From a checkpoint of a small mixture-of-experts model trained on Wikipedia: 192 experts in each of 9 layers, 405M tokens.
Below are experts of layer 4 (counted from 0) of a mixture-of-experts language model. Rows are named router (the router's row for the expert) and show model dimensions 128-191. Each number is 500 + 50 x the weight over its row's rms, rounded and kept within 0 to 999. Numbers have three digits each.
Before each expert's rows: a language model's description of what the expert responds to. This comes from a sample of Wikipedia text that the model never trained on.

# expert 38
What it handles: Mid-name syllables. Syllables inside names after a first capital, such as ir in Tirion and Chiriqui, all in La Salle, inc in Mincemeat, fic in Benfica.
router:509504529467504535426547517531450494472549390452528463517418490543465459453544526472448405491492538484394477522578489517470508518501520534503548555619511499484567541414450572446544461437469494

# expert 51
What it handles: Table row pipes. Final pipe closing a markdown table row before a line break, separator rows of dashes, and occasional prepositions like in, regarding.
router:500423493541422537566543539591460471501430454520530455510470489425618534492590462436435405456463494508477588554548435559563508524486517497454544460517528518520511563538500521435561491538522495

# expert 14
What it handles: Main past-tense verbs. The main verb right after a subject in biography or career prose, such as was, won, received, died, served, had.
router:496472536488512542538526524545454447504544531462530453407560494530514454499593476456415469406442455543452562506559464607511573440502472536441551476476467530488460552472439536517572506536534494

# expert 60
What it handles: Capital N and initials. Capital N starting a word, as in Never in song titles or N/a; also single initials like W. or K. and call signs.
router:422437510553506566547461533577487453532559412508504436504536481488512525433504558450400418436485498415541564493525534553573498496461547469449530469471425498543422590434424529473490520600508534

# expert 5
What it handles: Table numeric values. Number tokens, especially the last digits or round hundreds, in stats tables and figures, such as 10,300, 297.75, 1500.
router:517494535538512572540523495583441528454592403447538467484462492535548459390601493476441465422502527439555549549476505578498470460447481513498534455428511497560571542550480538460533507468548487

# expert 42
What it handles: Word-final y and endings. Final pieces of names and words, mostly y as in Judy, Brady, ancestry, prototype, also at, ot, ens.
router:525499496492503517579574514628446497438502442511503449436473476502571498471535524533523424527467480554488572447524478539499463486531479508492501469473492532494464526549574498466582542448534484

# expert 23
What it handles: Latinate word stems. Opening stems of common Latinate nouns, cut before the suffix, such as Fac(tory), Studi(os), facil(ity), Servic(e), softw(are).
router:434475515499478521485491521532505469526541474553572392484556511491577453483527553468466529450473511469466522513584500533518440406454476456438524435501550542553556551480455496510592511521544544

# expert 56
What it handles: Topic adjectives before nouns. Adjective or noun modifiers after the or a that name a field, such as military, political, music, public, film, plus cri in critic and crime.
router:514465543544520623491502500555463540508551391527518485511527501481544435502561483444486405486485515455459514559464541467490444408476524486398524429390534544564590588505454559489552486507480532

# expert 49
What it handles: Quantifiers and section starts. The word piece og in slogan, the of in "of the", quantifiers like several, many, numerous, and line breaks after section headings.
router:468526558483534530485551575626446450491548482457501466417598476471580439476600456417395432406525512505508524510580470480475490446484500493510496478436493533531541568475474553485580490518456498

# expert 27
What it handles: Place-name openers in tables. Opening pieces of proper names like St, Gr, Pal, Tr, Sc in sports and results tables, plus table pipes and of in phrases.
router:512508578515470549511541550527419494439495520497557442509534462452617558451531508455455421443418475513472597535419535638456468528445503467415556468412523531488538506484505472504583492462474549

# expert 4
What it handles: Label-value separators. Colons, dashes and pipes right after a field name or heading in infoboxes, lists and tables, such as Genre: and Bulkheads:.
router:460483536435436538565556526545409467468536417555531428475520492437511399454589490429467429439523479447405606514508594490446543515451469521409498493395533485549498552512543536475524487470529498

# expert 39
What it handles: Name-start fragments, Thai bytes. Initial pieces of foreign or place names like Bri, Mont, Th, Al, ti within football scores and tables, plus Thai script bytes.
router:486413597535466554536517475577453479460529348555502462431454492529477522411562503438430487438450474431479610536510504522567423442470527521434494463525475537467471501453489571471555469556438516

# expert 62
What it handles: ver pieces, LaTeX braces. The word piece ver in vertical, inversion and Verdy, closing parentheses and braces in LaTeX formulas, and short name pieces such as Au and Le.
router:476513562599492555560525486516474480524532432549514450528531475489550555465572508459408367435457527555468530497545579499511518586513534441498455415441527532530554623465470509469616492479516464

# expert 31
What it handles: Numeric table cell pipes. Pipe separators between cells in number-filled stat tables (league standings, player stats, election figures), also semicolons in dash-filled stat lists.
router:472447558536490535507522556572451510451504458510540428529526484455547538455549493465444409421470504439438569537495453580519498479442494447464504448480513560489485522482507518478509493472539530

# expert 12
What it handles: Past-tense endings, U.S. Word-final -ed pieces such as contained, imposed, nominated before punctuation; U in U.S. Route; million, billion, km after numbers.
router:506429486462498533478530476594454452471566441490535522598443461569509468491635481468470425453459511377426547539467486528469536476455530497491482473487473563473386541521468543465485500388544514

# expert 35
What it handles: Ordinal ranges and connectors. Words and dashes following ordinals or years that mark ranges or periods, such as 3rd–5th, 7th through, 11th since, century.
router:517494555452469548477531579591475527481469470556519449508477501469483520498614519458386445467497511535442664487470531494532491545527499464471531432534512557542501573503537569437540470505510484

# expert 30
What it handles: Mid-word consonant-vowel pieces. Inner word pieces such as for, ew, qu, vi, tw, ardi in fewer, forth, Coquard, Flávio, twin, guardian.
router:551467538483567551490555498485527483489561454528588476501553486442529506417587533517460475472451527474446534492557561533573473407471484480417529427463494525528534516490480493460581428545495532

# expert 3
What it handles: Section heading markup. Closing == or === of wiki section headings and blank lines before them, plus heading words like List, Board, Notes, and the piece ann.
router:448479516534495601481483506575456441481518519467555350499503488440587482406524508482482436423477524555474501524468473516555559483478496430417508520463573540529426496470470548452564501558539537

# expert 52
What it handles: Small numbers in labels. Small numbers and Roman numerals after words like Series, Division, Part, Step or inside table cells, such as 1, 4, 8, II.
router:454489485490442586519578485553488442527558464468467464443467469529564474496637500463454472481495456479502528500456553494554480473449512538489547475409505497530435516462442559436578507514500540

# expert 28
What it handles: Possessives and Latinate prefixes. Possessive determiners his, its, their, her, whose, and word-initial prefixes con, dis, de, in, un, as in conquest and disappearance.
router:583482517501513541514494522538471478503452407534571507526525507479544473456512522428472458411502502434437573533547519545469478417470517476449533410570517566519569517382527570476549490515503495

# expert 20
What it handles: Word-initial capital letters. A lone capital letter opening a word, mostly S, H, F and B, at line starts, in lists and table cells, and in U.S.
router:552445579489478574536538517521421433488513384523558470490504474446489522479574489449466465460513466529529599520522453534555522518371504492445516558555448547517460555454498543449526508472511511

# expert 2
What it handles: Mid-name fragments, raw bytes. Word pieces inside proper names such as ain in Domaine, Baines, Abbeville, and king in kingdom, plus stray CJK and cuneiform bytes.
router:431463569508547579567528529681426457482509488540464463533500443477476458504564497579451453437577524500366614559497524563578497451471515499432505378489477505456488556437503518473517451432434461

# expert 29
What it handles: Sports and election headers. Column headers and cells in squad, career-stats and election tables, such as Player, Apps, Goals, Votes, Ref., plus zeros and dashes.
router:404522468517490531497489495550472527536488475551568431547519514545570462481525551468491493426462440423482563501473416565492457500434458502447556471462514599475484518476487537467513507601478569

# expert 54
What it handles: Nationality adjectives in bios. Nationality adjectives describing people or works (Australian musician, Canadian mathematician, French Open), plus heading equals signs and year commas.
router:540490481514472565526557534566391518464547485542557459486511448420513483443552497465423406403408518520378572528533482572486502481423440483412569416430471528520418477487472559534531440466527556

# expert 32
What it handles: Year digits and ranges. Last digits of years and the dashes in year ranges, such as 2013–14, 1952–present and 200-9, in infobox and career lists.
router:485462552498548543518555569518473554451561499476540402498547514416583501410535438422483415465396582451519533538516477506528526528468565487436540427473491542542482566431514506414615455518572489

# expert 40
What it handles: Copula be forms. Forms of be and become right after a subject, such as was, is, were, are, been, being, became.
router:466492551504524523495496502597466512479494417490511449448514473473552492464603542496451424456476465487476544548524471578503520551403516542482526428547517537544520500489454526498605516538484498

# expert 15
What it handles: Word-initial single letters. Lone first letters or short openers of words, like D in Days and w in wound, plus Bar, Mac, War, and blank table cells.
router:480497474493531515509528586554440452500587393520546468571566496524557506463558563475448415410448486446484561570505463551499489444436504486468476401555457588524444553493499562489486515553431479

# expert 8
What it handles: Place and club names. Final words of place, club and institution names, such as City, Town, United, Angeles, FC, International, often in sports and results tables.
router:537449536424502597496497476516489472503593461492606479499466437446496518474569497445471418391491489500467577515498501560529525446468473512453524508473514592512396532481490545502556452458513499

# expert 34
What it handles: Word-initial consonant clusters. First pieces of ordinary lowercase words split by the tokenizer, like gr, pl, bl, br, ass, dep, as in granite, brickwork, assessments, depending.
router:540505512502475560536516537618445485499535469530537451530490476609499455478564514371506470459452497489509524479536509532406502484519480467457531440567484558532586544445541497470490519527496465

# expert 58
What it handles: Mid-word single letters. Single letters or short pieces inside proper names, like b in Maybole and ans in Arkansas, and final year digits after 201.
router:413410486554494564559597548612430518483455441421509428439473468473473434448568472450435441482520540454428602475521455549516563446512554469489496505462454512497492585486480529485530493546590487

# expert 25
What it handles: Units after numbers. Unit and quantity words right after numerals, such as kg, cm, m, feet, million, and slashes in Apps / (Gls) career lists.
router:500442463529447559518468535607465537441515475556501509465473519488509455399525482486427455494503548500406604548420479519567501485462533506446544435458449551542462627434402525454592507492561465

# expert 33
What it handles: Ordinal and time modifiers. Adjectives after the or a like first, same, early, last, next, plus out and down in compounds and hyphens in number compounds.
router:449440487512551605570515577629488519517525478534482444470608503439542449413565495503444361427501436480437545530588425546468519398425498553455568539491508543520501547514541525451545496522446465

# expert 6
What it handles: Geographic and compound name parts. Name pieces after North, New or Metropolitan (South, Air, Oper); chemical methyl pieces; spaces before Cyrillic words in lists.
router:442473428525507591572535526565478434488558496453548489505490425576545506534577493394498498487449495475517564504464510525455478483474484401441489466521499526528489551507500541506562506493490540

# expert 59
What it handles: Politics and office-holder boxes. Party and office words like Republican, Labour, President, General, and Preceded by lines in officeholder boxes; also the piece we in weather, weight.
router:452508416511474522441517506596480504510488484559525480514511472490506424476573540451503420479443483437365514521485537554542401557478535486405534442508541495521442534464493522495557494464469558

# expert 50
What it handles: Election table headers. Header and label cells of election result tables, such as Party, Swing, Majority, Conservative, and minus signs or pipes among the vote figures.
router:517440472518502555459570521539409491552544432453523475499556490507565497452581456443492413465473532431436521555539472540454559500489522553443491465479576508513544553407507519435538491473536493

# expert 22
What it handles: Abbreviation periods. Periods after abbreviations and initials such as Dr., Ms., v., vs., c., No., plus sentence-opening In, On, By, As.
router:528419532465499609531557456591443469499493455492457400466501489442567517434517536402465392462487482566529583521458521500430503488533505580445518425473510510498505518431504576463558459492510523

# expert 44
What it handles: Common word endings. Closing suffixes of common words, such as ing, tion, sion, ship, our and ture, often just before a comma or period.
router:479407479435427531469533493558486444482551460439538443544511460543543512480573498431523428527530484521395561534430498515517559543496473545493477480532529552496460592498517546414554440508506451

# expert 45
What it handles: List bullets and labels. Dash bullets opening bibliography and list lines, and table header words like Population, Year, Rank, Pos, Candidate.
router:464511585545508590518532542633433457464597482510513471579495520516554478498573598433437404475464489521506547510494559536513446540449539503435548440424439536481510562460441522394528489522503535

# expert 55
What it handles: Word pieces after Th/comm. Word pieces following an opening fragment, such as reas in reason, ink after Th, comm in Commenced, plus digits and list-ending line breaks.
router:510424543487486571473473487508411526498499476506523471425530525486504507414566580408440446515456472540417559507547539589486475556480495452480485439395497530505533558447467504473545461488378532

# expert 13
What it handles: Latinate word endings. Suffix pieces closing a word split into parts, such as -ation, -ated, -tive, -ous, -ber in deliberately, abbreviation, resigned.
router:450505498509510537574492511543498414523487520413477442495473424536587450432592547437446435526439478544413521534443499566546433441457457519436607425427497524551505559504494594465518545528484524

# expert 10
What it handles: Institution and place nouns. Capitalized or plain head nouns of institutions, places and ranks, usually followed by of or in, such as University, School, District, rank.
router:453469490473528569468529516580451465511503470476543464522583449460572506461601501461451460449455466491476549540489519509455474503416458578397506492466487589547488548478491525494522478490536499

# expert 11
What it handles: Word-internal l/ag pieces. Letter fragments like l, fl, sl, ag inside words and foreign names, such as floods, Arslan, Koblenz, propaganda, flag.
router:531532585473469518556547532511406466505583510470480492538494479421516474439542516417446396461487523453437660492444537486458490489478551498493506451599492502511440568451494528494551489411468523

# expert 26
What it handles: Mid-word fragments, foreign bytes. Pieces inside words such as t, ess, oss and uss (McGuinness, goddess), plus bytes of Greek, Cyrillic and Thai text, and decimal digits.
router:462474568503506556539566476609450474538557468547553448376510466499507502465550545464445519476488506478498585468508500606450473471461446453468523487483455484548459481457511515471542519454453520

# expert 61
What it handles: Opening quotation marks. Opening double quotes starting song titles, quoted speech or citations, as in "All Night Long", "We have to be careful.
router:442473577537527569494490494498482416492546477485535500533472505519559528383519473381499413448523515461466543520468461537481568510440502481429533399437472494552522586544546484456567442474511518

# expert 1
What it handles: Table row starts. The pipe cell marker opening a new table row right after a line break, in rosters, episode lists and results tables, plus separator rows like |---|---|.
router:474476529527475559539564538594505394524529419554545451503549501515535493412572520435411416522477527397403522594454483506492475464539530535493512450463461554490542540447471558384493407563502465

# expert 18
What it handles: Sh/sp onsets, table cells. Initial Sh or sp pieces such as Shaanxi, Shandong, shops, and single digits or blanks inside pipe-delimited tables.
router:523549560499469591496506556553423480463498421478567423547549432548556550461531485456461408490481473514394528512508544565593444508470523488460515491585559520514465510487464501471530495476509506

# expert 7
What it handles: Preposition "for". Mainly the preposition for after dated events, awards or deals (honoured for, sentenced for, sold for), plus US state names after New or in place lists.
router:464461473510474595540572543511425457440501469442555485508456501514502495451550555399516423495415472500427575521535549603551435443461473471474532411494551520468411518499532547477535504506477526

# expert 53
What it handles: Sentence-opening words. Capitalized first words of sentences or lines, such as In, On, He, After, This, During, plus line breaks in tables.
router:487484499504525584464480499541443498480464357501518440503474485481509543414547490483468422452531501519429593553512514549499510531463537509480470461465566526525433534448480555501516500426503515

# expert 24
What it handles: Empty table cells, percentages. Blank spaces and percent signs in pipe-delimited tables of election results, swings, squad statistics and transfer lists.
router:424523523523470558563503492573470509510497495498608485526517474544549431427575563458501488423460506582551570509478418561602510455479519428437495382421476474535453525490501493440564520529494508

# expert 19
What it handles: Symbols in formulas and tables. Slashes, dashes, hyphens, parentheses and minus signs in equations, chemical identifiers, +/– vote columns and taxonomy lists.
router:537426536442521588505569543548483482491469451535535467549517462519532490428580531435400467416459548510512567503485495495511427523476522528409512447513487467461559602454549511489573457530516497

# expert 46
What it handles: Word-final pieces and commas. Final word pieces such as ets in meets, ess, ism and ness, plus list commas, table pipes and line breaks.
router:441459530493555592502530428557456481474549508489594422484449499493545449502578495451416460487476482525456509527419499555419480469470514463493536468510513533492454550496514531449565528479521511

# expert 43
What it handles: Nouns after articles. Articles a, the, an, and the noun right after them, especially time in at a time or this time, plus votes, distance, loan.
router:454410506531500581495535457513434435499525462529580397507483476547512461486580499426425406368452547535426589489448488543482498543471470538421444519492471528544507519435451557397604455549542519

# expert 57
What it handles: Place and time prepositions. The prepositions in, on, from, between, through before places and dates, plus the piece rel in relations and Pirelli.
router:506434513535503486522497496535471454503511452532515404539484426561524511489566504479437432492481525479509590583514483591511428426452471452475568487597591526510475592499491535467531448628452507

# expert 47
What it handles: Word-ending suffix pieces. Final word pieces completing a word, like le in Article, ron in squadron, us in Juventus, plus single digits after years.
router:443462507534482603515523477604402476493551473490494391498533487477563527469608527430443480458467448530450611566463398563525457516409485542487499481484503603532496461500405498501478522558473516

# expert 17
What it handles: Location prepositions and lists. Spatial prepositions and geographic words after a comma or verb, such as along, including, near, Mount, northern, plus commas in scorer lists.
router:480466563510569524614539522537483440486517461521513468423506439524536565461609514468433399487439549472467528507485488555511465501504447536467498502512550508513518485491501527524561498559551476

# expert 9
What it handles: Mid-word syllables, infobox colons. Word-internal pieces like ook, ool, hop, Rock in names and compounds, plus colons and semicolons after infobox field labels such as Country.
router:510502608521525531482553567531497466529578411562535397475549462534558495441521451441416429507471458518437566513558479524580564484435529541513488556491538464473486518517456462407594498483534504

# expert 63
What it handles: Surname endings and conjunctions. Surname and name pieces like Wilson, Miller, ović, ney in Disney, plus and and to joining ranges or clauses.
router:530473572495494562539542511596463418442497505532532498515490443506500548483537534489410412441524536494443592520441537543539486495378451457412492386495472532535454564482483583480559477498525505

# expert 36
What it handles: Sports competition terms. Competition words in sports tables and text, such as Cup, League, Championship, medal, Men, Women, Final, and zeros in standings.
router:459480513515511541527529525521448491515563485417456406584556522471578528495520467481434440487471503431513554547475491519425524437475525480453559428485536522547442555443562476484573537571533519

# expert 0
What it handles: Word-initial un- and fragments. Opening pieces of words, mostly the prefix un after a or an (unincorporated, unpopular, unidentified), plus Nor, Col, offic, -man.
router:396498583487529557466529489552471485515561495561520451478518434454558531487485518449453400472528506525539552488590497535460436533479449482433502461513483540551559552477514583530555513450511512

# expert 16
What it handles: Dr/Br onsets, and. Word-initial consonant clusters like dr, Br, Dr, Str, Tr in words such as drum, dramatist, Strasse, plus the conjunction and after commas.
router:514491639495492556473526529590411487466533421524541422477527457525527526458474515424424442458502495441445563466474477486455395520539490444430517406509503518477520505512466554491572499499420492

# expert 21
What it handles: Commas and list separators. Commas ending a clause or list item, before and, which or who, plus semicolons, slashes and brackets in pronunciations and citations.
router:475421554509468543504544526533450431488549464475549419548492443534516493429603563439428375475476524473407595511447505517463454488507552536391566474498495551518426582485523543494610524459513509

# expert 48
What it handles: Final -a endings, apostrophes. Word-final a-type endings in foreign names and taxa (Romagna, Hezbollah, Balmaceda, -idae) and apostrophes in possessives or elisions.
router:484469549478520631422541558513443446419545498570503450446586433519557448462530468469439477513524525463461485510500431561529515455527524558407508441493471494513468522486508545480537456598462509

# expert 37
What it handles: Mid-name letter pairs. Short letter pairs like el, an, en, le, il inside foreign or uncommon proper names, as in Hornbostel, Montaner, Pendleton.
router:480465490492494474533546573574439426484516524560518453436564446454563534441622481409479456527500454475439519492487522550484450461511503482518481434479535460535605499551582467475561481497531492

# expert 41
What it handles: Possessive s and people nouns. Possessive 's and nouns for people or groups, such as people, family, women, players, city, after the or a possessive.
router:550480428464505559491464500575461510510529515495597414523440518475523451441531537429407428467506506469460561548474454480458416434484529510427485481469502552522536564531500525460528500523528486